config.toml
d_model = 192
balance_loss = 0.00619
norm_eps = 1e-05
batch_tokens = 131072
train_tokens = 917500000
steps = 7000
dataset = "wikipedia_en"
Below are experts of layer 5 (counted from 0) of a mixture-of-experts language model. Rows are named router (the router's row for the expert), up (a neuron's input weights, with its number) and show model dimensions 0-191. Each number is 128 + 32 x the weight over its row's rms, rounded and kept within 0 to 255.
Before each expert's rows: a language model's description of what the expert responds to. This comes from a sample of Wikipedia text that the model never trained on.

# expert 40
It responds to: Scores and blank cells. Football scorelines like 1–0 and 2–1, empty table cells as lone spaces, and the word born in biographies.
router [ 90  93 173  88 120 121 149 120 122 194 145 131 103 162  80 153 131 113 171 120 103  88 161 163 168 167 100 151 147  91 125  77 149 108 144 136 159 129 109 124 125 146  74  79 136 134 133  89 104 153 156 115 186 110 172 150 129  97 132  92  92  86 163  70 140 138 116 125 171 115 134 189  58 174 111 132 119 146 199 145 125  89 106 178  99  63 160 113 139 134 157 159  78  91 102  97 111 137  98  67 115 125 105  65 169 132 143 147 143 151 159  70 182 159 199 129 162 101 106 173 125 158 146  93 132 111 125 126  89 191 156 108  75 191 134 121 156  96 144 114 125 118  84 162 109 103 146 136 133 158  96 143 153 162  92  87  70  97 127  98 147 160 144 124 134 118  90 110 167 113 132 180 108 151 157  58 184 118 153 161 113 124 193 165 108  81  65 156 100 135 122 121]
up18 [163 162 145 196 106 122 105 112 141 139 100 117 133  52 113 105 172  89 153 110 134 152 172 154 145 129 143 181  73 192 181 129 147 158 146 131 145 149 127 158 215 139  93  78 142 155 130 197 177 139 104 128  81  50 123 163 137 110  92  82 112 159  81 142 179 114 139 166 190 114 110 129 141 122  92 120 108  86 114 155 101 158  95 131 152 155 123 130 107 109 117 116 184 122 140 142 118 119 148 104 111 189 130 116 129 106  90 125 187 156 123 102  83 135 132 119 139 152  90 139 149 128 133 132 221 111 122 115  94 178 189 160  66 104 128 136  84 101 119 156 145 184 116 125  70 157 153  79 205  95 122 108  80 158 110 126  69 118  94 125  97  92 140 114 115 135 172 113  87 131 131 144 117 112 115  65 122  82 119 151 114 131 154 148 137  47 137  77 126 111  95  90]

# expert 56
It responds to: Evaluative adjectives, sentence boundaries. Sentence-ending periods, the/its starting sentences, and descriptive adjectives like poor, basic, severe, specific in medical or scientific prose.
router [ 97 110 187  94 127 124 142 161 112 167 116 163 164 115  64 130 143  92 188 133 130  98 147 100 135 182 122 140 119 148 126  90 167  75 188 105 132 115 129 161  68 166  79 114 140 167 128 106 117 148 139 143 128 121 199 195 156  96 143 145 108 126 143  83 141 127  62 160 159 105 121 141  56 161 165  69 152 163 185 128 100  94 118 171  87  49 153 125 135 119 176 178  86 118  82 153 113  81 129  72  99 143  98  87 135 107 158 114 106 108 148 103 175 120 178 108 186 133 168 191  88 137 108 102 189  89 132 128  71 172 150 110  87 183 141 106 137 161 147 108 151 104 135 159 164 103 143 121  99 141 123 158 136 125  94  90  82  97 117 112 130 133 153 152 160 126  83 109 161 169 110 151 140 151 184  92 172 110 150 164 128 119 180 121  91  82  85 154 106 129 124 162]
up0 [167 122 129 128  84 197 140 155 220 145 131 159 120 150 109 152 103  63 124 133  86 138 158 144 149 141 136 144 100 124 164  68 140 147 123 109 146 146  79 137 147  98 120 137 111  85 100 140 121 156 157  88 129 187 148  99 135 132 143 107 138 112 161 109 118 135  83 123 160 146 174 205 151 123 200 112 117 110 124 119 105 130 128 141 151 122 141 110 117 193  81 110 102 145 146 105 104 102 146 189 157  92 136 161 148 173 119 117 130  58 107 183  37 138 100 142 159 133 133 122 115 160 136 160 188 146  98  96 161 126 105 157 134 115 147 104 112 188 174 132  92 159 149 113 185 158  61 143  22 163 104 173  48 150 140  92 144  93 118 136 145 172 120 136  66 128 145 180  85  88 176  93 116 191 127 132 134 128 121 154 122 123 142 145 136 111  98 156 191 163  97 135]

# expert 2
It responds to: Sentence-ending punctuation. Sentence-final periods, often fused with years or quotes, plus paragraph line breaks and "of" after "One", such as "2019.", ").".
router [ 65 141 160 111  95  78 137 132 139 172 131 181 170 134 118 117 112  96 171 139 107  51 138 122 137 126  87 130 142 160 131  86 132  91 123 124 158 126 109 118  89 144  87  99 140 124 123 110 109 121 108 109 155 154 211 181 104 120 135 145 162 112 156  63 108  99 133 131 124 102 104 137  71 119 149  97 147 128 206  63 104  72 100 124  77  48 139 129 133  81 147 167 100  92 108 137 117  82 119  87 109 146  94  59 134  98 100 132 154 135 138 126 150 109 174  75 116 132 128 108  89 131 126 138 134 121 117 139  76 160 152  73  62 154 102 144  98 132 126  99 115  83  77 169 101  57 129 186  93  72  99  92 138 131 162  84 107  79  98 125 113 132 122 119 127 103 111  99 134 123 129 128 165 104 165  91 216  82 129 182 136  87 175 135  97 137  85 172  74  71 106 133]
up0 [157 160 153 106  74 160 170 128 184 165 139 161 161 134 133 104  77  53 111 119  99 150 120 145 139 132 126 133   9 104 162 101 152 127  73 128 120 118 132 133 147 138 158 150 154 102 123 156 109 118 125 124 149 180 133 130 132 143 152  94  96  91 212 100 174 125 111 113 146 135 170 181 127 135 159 119 129 100 125 114  99 122 146  98 118 142 163  59 144 187  98 105 133 166  91 143 114  60 167 164 137  52 100 105 170 130 189 124 113 159 102 145 101 114 112 165 213 117 176 149 126 125 112 162 181 150 137 161 173 133 147 121 167 102 133 121  91 188 157 119 146 169 186 109 141 136 104 142 109 120 156 140  55 116 176 141 111 107 150 135 147 133 115 138 107 143  86 178 131  97 196  85 109 152 100  92 147 128 110 151 152 126 117 130 131 109  95 130 205 188  68 172]

# expert 6
It responds to: Group and role nouns. Plural person nouns and role titles, often the final s, as subjects before were or of: legislators, soldiers, students, father, pope.
router [ 93  81 202  77 123 116 167 102 123 198 143 160 183 135  96 154 111  84 213 161  94  92 176 137 149 163  60 126 151 138 122  79 138  70 155 131 124 119 113 127  99 132  85  93 117 139 144 109 101 130 141 115 157 140 188 142 109  94 137 108 130 129 170  84 121 132 107 134 145 116 114 107  45 188 119 103 133 139 179 120  70  61 110 140 132  70 152 132 114  67 159 178  95  77 115 138 166  89 101  58 103 140 133  88 164  86 139 125 119 124  97  92 148  76 170  98 118  80  97 133 105 118 154 133 129  84 130 134  89 149 155 109  63 139 120 179 153 123 137 135 139 119  71 181 126  86 139 126 115 151 110 115 122 137 120  98  67  82 106 132 141 143 138 129 164 130  97 110 148 122 119 133 143 127 170 105 179  81 136 177  82 132 184 140  99  56  72 143 111 100 106 108]
up0 [159 193  98 123  83 175 154 143 164 178 128 146 123 149 138 172  93  80 101  85 135 175 156 142 128  80 116 119  69 132 157  85 134 106 111  92 127 203 119 131 189 124  71 148 111 101 106 116 119 157 114  84 116 171 190 114 106 105 185 105 132 160 207 144 138 121  91 110 204 165 138 193 128  95 169 132  93  90 120 127 115 165 127 156 146 154 139 100 132 202  86 107 158 113 122 137 123  80 157 194 180 128 112 121 175 136 177 144 118 110 134 127  58 102 114 188 183 101 126 152 124 136 135 153 143 180 105 142 154  97 144 149 159 117 139  86 115 214 147 134 125 149 156  98 140 143  73 159  76 131  97 144  82 129 133 118 131 148 116 147 128 166 162  96  95 128  88 141 119  95 176 100 105 122  99 107 206 118 140 136  78 157 138 122 123 101  97 120 159 147  66 124]